config.toml
n_layer = 13
d_model = 256
n_experts = 16
experts_per_token = 1
d_expert = 544
d_shared_expert = 0
activation = "tanh_gelu"
moe_layers = [2, 3, 4, 5, 6, 7, 8, 9, 10, 11, 12]
router_score = "softmax"
normalize_top_k = false
routed_scale = 4.12
balance_loss = 0.000159
balance_bias = true
router_logit_norm = 2.0
init_std_router = 0.00601
lr_router = 0.00179
vocab_size = 32000
norm = "layernorm"
norm_eps = 1e-05
tie_embeddings = true
optimizer = "soap_variant"
lr = 0.00464
beta1 = 0.95
beta2 = 0.98
grad_clip = 2.0
batch_tokens = 131072
seq_len = 256
train_tokens = 648000000
steps = 4944
dataset = "wikipedia_en"
Below are experts of layer 7 (counted from 0) of a mixture-of-experts language model. Rows are named router (the router's row for the expert), up (a neuron's input weights, with its number) and show model dimensions 128-255. Each number is 50 + 12 x the weight over its row's rms, rounded and kept within 0 to 99.
Before each expert's rows: "gets" lists some tokens that make up at least twice as much of what it gets as of all text. This comes from a sample of Wikipedia text that the model never trained on. Tokens count by the router's weight.

# expert 2
gets: " |", ":", " /", "N", " or", " of"
router:37 55 60 65 47 44 27 47 34 56 49 56 41 24 56 47 44 42 47 48 47 50 38 55 41 47 45 25 44 40 49 38 57 58 62 51 67 47 59 20 58 51 64 55 74 54 30 32 64 40 44 58 39 42 48 52 32 40 52 54 54 45 64 50 51 59 46 57 48 70 39 56 50 55 45 45 56 62 53 40 72 80 56 41 19 44 55 42 59 59 56 72 49 50 35 51 41 48 58 70 63 48 53 71 50 40 49 60 45 56 53 45 41 62 47 47 34 53 49 26 33 34 57 56 42 79 43 43
up9:54 26 52 53 45 44 47 59 48 60 51 48 40 54 64 54 36 61 39 72 60 54 52 38 39 11 55 58 76 37 37 39 42 34 78 41 66 69 57 55 50 35 53 40 45 61 77 65 41 44 59 62 38 46 41 66 29 52 42 79 47 41 45 33 36 57 48 54 55 64 66 52 32 59 54 42 55 46 42 28 44 29 37 44 47 60 74 48 43 38 37 61 61 55 70 59 29 29 46 49 39 52 35 35 62 47 25 34 48 45 50 73 40 75 63 71 39 56 61 44 48 65 42 39 40 60 48 31
up10:34 38 49 45 52 57 45 48 30 63 52 58 37 73 70 54 52 53 47 60 31 71 41 45 42 29 69 64 68 41 25 47 51 38 66 70 35 59 51 68 42 61 51 39 46 21 40 47 39 43 56 55 29 53 57 47 24 32 61 57 40 43 45 53 40 30 57 21 35 42 64 53 44 48 46 37 53 57 47 49 36 51 57 38 63 66 48 59 59 58 42 44 42 62 48 53 60 28 41 60 44 58 44 47 60 65 40 56 51 54 67 67 19 46 50 48 55 40 47 47 55 27 69 59 55 34 65 48

# expert 9
gets: " is", " that", " was", " he", " which", " it"
router:46 49 56 65 51 47 13 47 48 45 72 55 56 48 33 54 73 50 65 50 62 55 42 47 53 50 45 63 39 62 51 59 48 50 37 47 46 53 50 61 43 41 42 51 33 48 31 67 37 37 36 53 51 43 61 54 55 55 50 53 59 31 53 67 61 39 63 46 43 62 44 47 44 45 47 56 36 30 41 76 48 41 58 37 57 62 41 55 41 46 79 54 72 34 40 61 57 58 52 61 56 64 66 58 44 68 41 64 47 46 61 50 16 33 38 51 46 47 45 50 42 62 51 63 56 38 67 13
up9:60 58 72 38 35 41 66 50 31 63 64 64 53 47 72 56 40 44 51 47 34 30 69 55 50 67 57 30 60 56 40 58 41 60 41 57 50 44 33 26 48 43 31 56 46 39 44 54 74 43 60 38 36 58 53 64 47 55 48 25 73 65 47 60 51 45 56 65 41 43 56 56 38 75 32 60 55 27 57 73 49 63 57 56 68 27 58 43 50 56 61 42 35 56 47 67 49 47 59 47 73 26 57 48 50 60 68 45 39 71 47 55 68 44 57 39 48 48 31 45 39 23 50 49 53 45 58 59
up10:47 49 56 54 48 62 47 50 50 48 62 61 41 62 53 53 53 50 56 33 42 46 87 57 46 47 40 32 25 45 57 52 31 29 49 70 45 51 63 46 50 66 55 52 38 53 60 72 46 70 55 47 57 61 09 35 54 56 70 63 60 68 53 62 61 41 51 57 34 43 58 53 60 38 57 45 47 35 54 41 43 53 43 60 52 48 50 50 36 34 53 66 61 35 72 44 45 41 74 56 59 70 56 44 55 52 45 60 34 46 37 53 53 73 47 32 51 54 43 50 35 49 55 35 50 61 34 48

# expert 12
gets: "\n", " (", "W", "/", "(", ")"
router:52 67 29 44 37 53 50 51 60 59 43 46 41 17 52 52 36 46 50 48 41 52 66 66 26 44 57 57 82 56 34 45 60 48 86 38 34 51 61 45 46 34 67 38 53 36 50 45 55 49 60 49 56 55 37 53 54 54 46 51 51 15 69 43 31 58 50 30 46 37 54 36 68 36 59 51 46 49 54 61 32 58 63 43 59 65 47 50 50 59 51 56 38 57 69 67 50 52 66 54 28 40 41 48 60 34 64 28 71 32 70 71 40 50 69 53 56 46 21 64 80 43 51 40 70 35 53 69
up1:49 64 52 39 54 49 55 44 63 25 62 46 51 63 75 29 79 63 33 38 73 52 56 49 49 86 62 50 34 54 64 51 50 40 42 29 77 45 49 49 45 46 54 37 44 43 56 52 45 55 46 64 38 73 79 39 64 42 37 49 39 49 50 52 37 49 46 46 44 62 63 61 54 49 43 38 43 41 58 46 54 54 63 78 52 49 67 49 64 45 19 54 62 48 57 63 59 38 67 67 45 49 41 73 46 55 60 34 55 46 69 65 32 45 40 67 41 38 52 51 38 55 55 60 43 53 57 32
up2:61 53 51 57 51 46 55 42 64 45 49 57 44 30 56 52 45 73 44 43 55 66 35 69 59 35 62 56 58 40 52 31 49 46 27 80 45 48 55 48 46 27 42 48 66 40 56 63 52 44 42 45 43 55 11 63 58 66 54 80 24 56 56 63 62 57 48 48 44 48 39 47 67 65 57 20 54 46 59 43 49 79 53 37 66 51 61 37 49 35 41 62 58 41 26 41 43 49 45 60 53 35 58 33 47 27 35 35 43 60 51 44 50 76 30 57 41 37 35 37 55 29 61 47 36 39 33 55

# expert 5
gets: "\n", ")", " ", " Candidate", " Votes", " Team"
router:33 53 64 47 68 30 52 43 48 75 47 29 51 42 61 29 39 34 57 63 29 16 47 58 45 77 41 25 43 35 38 49 50 47 49 56 55 27 46 27 31 66 46 59 65 62 40 47 59 39 76 85 50 30 60 28 21 53 51 41 54 59 41 60 46 44 67 59 43 44 48 52 67 41 42 74 54 39 57 40 47 48 55 59 52 52 45 55 60 62 38 51 38 63 74 33 44 32 46 72 60 42 54 50 55 41 25 57 52 55 41 43 58 18 58 60 59 37 42 45 47 36 48 53 68 52 37 70
up9:42 36 65 43 39 61 42 42 74 61 24 54 59 53 53 39 43 47 47 44 54 54 55 54 44 45 36 36 46 60 41 50 49 35 64 42 60 52 43 57 65 64 20 53 57 37 19 52 50 61 58 48 38 78 26 30 75 42 52 52 37 36 57 27 64 54 53 39 52 33 71 53 40 53 61 37 60 44 62 58 68 43 56 68 52 49 56 30 48 36 64 46 36 41 56 72 33 59 37 70 44 45 48 68 36 32 33 39 36 38 54 35 28 44 46 64 64 46 63 36 55 67 50 35 64 54 77 63
up10:41 43 57 64 45 48 56 36 57 53 51 61 53 36 34 49 39 58 35 54 48 50 57 66 71 50 54 40 37 57 53 64 48 41 45 41 72 58 49 41 42 43 29 10 62 72 64 22 46 51 53 68 37 49 29 48 40 49 34 53 42 58 48 45 59 50 31 04 44 53 44 68 63 34 56 65 56 58 53 48 63 77 55 60 39 55 42 66 49 71 46 51 33 45 71 31 65 63 56 62 30 47 37 61 28 44 55 54 43 43 69 73 53 59 38 48 61 51 63 55 37 59 57 62 53 45 55 40

# expert 4
gets: " of", " in", " for", " from", " to", " on"
router:61 56 60 38 49 57 18 28 32 53 72 68 45 65 54 57 73 50 60 32 40 52 39 68 64 49 45 57 61 65 41 50 72 55 48 58 57 48 54 26 71 63 54 37 26 61 51 55 58 59 36 55 50 47 54 52 47 53 45 64 46 71 60 59 56 49 35 30 53 64 52 64 38 51 43 56 38 51 39 48 96 26 54 42 53 29 30 44 43 43 39 37 60 52 25 65 51 41 41 55 29 58 32 52 41 55 25 54 28 53 65 55 44 37 61 64 65 61 46 34 38 44 53 78 43 59 68 35
up10:39 36 58 64 35 54 56 64 30 40 48 58 34 54 57 30 40 40 56 44 48 56 31 60 33 38 62 58 48 50 26 61 82 30 63 45 53 43 58 65 66 59 60 58 43 64 31 55 46 53 61 44 15 38 37 31 39 63 41 46 57 62 73 47 53 47 67 31 33 52 50 64 36 39 75 64 59 40 65 52 75 41 36 49 62 49 54 64 54 46 67 58 72 43 72 57 55 58 63 69 52 70 58 46 69 25 45 55 37 44 57 49 42 36 53 63 64 64 63 55 64 65 43 57 44 66 62 47
up11:48 59 68 52 34 51 31 64 48 37 54 53 29 66 65 41 51 70 59 56 78 81 53 42 52 50 46 70 50 71 35 51 56 50 60 23 38 43 34 51 32 55 46 39 35 40 68 50 51 42 53 29 33 54 61 42 53 67 45 63 42 39 53 25 45 43 28 70 52 62 48 38 46 41 57 49 51 33 34 34 38 40 40 45 68 60 54 34 40 09 52 51 46 44 52 47 44 54 29 38 39 70 56 56 52 53 51 51 63 51 54 35 44 55 68 51 70 62 62 60 61 56 39 53 53 46 53 51

# expert 8
gets: " a", ":", " by", " an", " |", " as"
router:58 60 36 55 56 45 64 55 68 57 55 65 47 54 37 49 72 82 29 41 68 44 40 42 31 54 32 68 60 26 49 51 43 54 58 45 79 53 52 53 54 44 57 31 53 38 48 45 60 57 71 46 51 45 52 58 52 44 23 53 39 39 60 36 52 42 43 58 63 65 59 42 74 64 58 40 43 74 39 48 73 26 41 61 48 46 61 64 49 54 65 60 51 45 32 67 47 74 46 34 40 46 54 41 25 62 47 65 45 72 47 49 53 69 61 58 44 61 71 49 40 58 56 47 30 44 68 45
up10:44 40 65 60 54 66 58 43 66 69 23 58 50 64 39 48 44 75 41 63 54 43 61 38 53 53 52 50 56 58 39 54 36 41 62 29 40 52 41 41 41 51 38 71 55 77 65 58 59 32 44 47 62 73 52 39 73 68 53 54 48 67 47 41 46 64 54 40 35 53 51 32 62 58 59 41 65 34 44 55 53 54 44 64 55 52 62 55 47 41 33 58 52 54 33 59 54 41 57 44 55 15 52 24 40 46 67 54 65 38 28 55 42 50 58 50 49 65 46 54 34 49 64 60 48 36 57 42
up11:45 48 44 35 53 59 60 58 37 42 45 54 40 51 63 49 44 49 56 59 63 34 45 61 51 60 47 50 47 43 51 57 34 58 60 36 43 81 59 60 55 57 39 41 53 18 62 60 40 47 43 40 36 44 34 48 24 58 43 60 46 55 43 49 49 65 46 63 78 56 46 58 35 47 48 51 48 38 43 47 33 47 38 41 54 52 68 62 40 35 36 61 46 26 45 64 38 45 58 39 51 33 43 44 52 70 65 36 37 57 93 41 65 37 59 32 38 55 56 60 42 60 33 75 66 41 44 58

# expert 3
gets: "\n", "-", "Personal", "Scientific", " Animal", " Full"
router:55 41 47 26 65 50 60 55 55 26 78 48 54 51 54 56 49 59 57 78 52 50 67 41 57 64 56 88 65 71 46 39 50 47 35 62 42 57 41 56 36 59 38 80 55 42 49 59 45 45 46 69 47 53 61 43 55 57 62 65 24 49 39 43 33 39 47 40 48 30 66 58 18 27 40 50 47 42 57 40 46 52 51 69 62 46 42 52 69 44 32 53 37 74 52 52 60 60 35 37 39 51 47 52 63 47 48 28 41 56 56 58 48 45 63 44 54 44 46 72 69 51 50 30 54 13 57 59
up1:54 43 60 62 59 28 51 54 38 41 52 57 59 55 74 47 45 52 56 45 58 34 43 49 30 47 56 40 35 32 50 61 47 47 62 25 26 54 57 21 47 77 37 43 54 68 58 64 41 26 42 42 38 46 35 50 51 48 63 58 55 46 24 47 43 37 54 57 51 52 43 51 48 72 59 55 51 48 54 66 49 42 64 47 29 56 29 55 41 26 38 36 40 32 50 49 57 54 57 45 54 56 21 30 21 51 66 63 30 46 36 55 61 54 64 56 70 80 40 40 74 42 59 60 49 59 54 59
up2:40 64 62 58 48 30 44 48 51 53 49 32 56 64 46 36 32 45 81 47 47 49 56 49 63 38 29 58 45 50 64 45 69 30 63 46 36 29 32 45 56 46 53 45 54 70 45 40 57 55 42 41 48 48 54 71 42 56 48 74 36 65 42 47 50 59 61 67 57 60 52 42 58 42 47 45 56 27 47 59 48 77 45 77 36 50 46 49 37 54 57 54 46 38 75 52 68 70 40 36 38 50 54 37 45 62 51 62 62 39 41 55 53 57 69 43 63 63 50 33 41 50 64 49 46 46 58 37

# expert 14
gets: "-", "==", "===", "|", " ==", "===="
router:54 34 49 36 53 40 67 62 50 57 69 68 36 59 48 43 44 44 50 44 55 73 65 35 67 48 53 62 57 37 39 52 54 37 40 74 76 49 33 54 50 48 51 46 49 47 51 55 60 45 51 62 66 58 44 52 54 52 54 38 49 31 27 54 52 26 32 29 36 49 65 62 43 70 57 33 57 45 33 40 61 65 44 32 55 62 80 40 62 40 35 46 72 50 63 47 34 28 31 55 64 30 54 46 67 53 46 45 42 68 53 42 40 66 45 53 57 34 53 67 57 54 48 59 46 55 67 40
up10:67 71 54 62 79 58 68 46 69 50 38 32 36 56 43 48 44 36 35 53 49 54 54 51 57 57 48 43 56 51 40 44 70 51 56 34 31 47 53 50 62 50 55 44 61 42 50 50 57 50 58 68 70 42 67 56 69 44 20 56 47 40 35 55 53 45 55 60 51 40 43 67 61 67 56 74 54 56 40 70 52 74 40 50 42 70 48 40 74 45 40 41 25 36 34 46 58 37 65 41 43 34 49 50 51 40 47 66 66 50 29 35 57 64 29 55 64 56 46 60 62 89 33 72 44 47 52 42
up11:52 49 40 34 63 42 58 54 55 64 41 54 67 36 41 46 49 58 40 56 79 62 64 44 65 68 50 59 86 41 56 58 44 68 33 68 73 37 59 55 55 36 33 56 45 35 39 48 55 57 59 40 57 66 56 57 71 28 56 71 40 66 62 58 64 59 48 38 50 52 49 52 56 30 40 54 43 49 44 46 50 59 49 58 47 34 56 48 37 48 62 44 46 40 61 88 40 68 57 64 49 64 29 59 46 40 55 48 32 45 38 39 46 50 59 54 66 36 43 37 61 65 43 50 59 36 31 24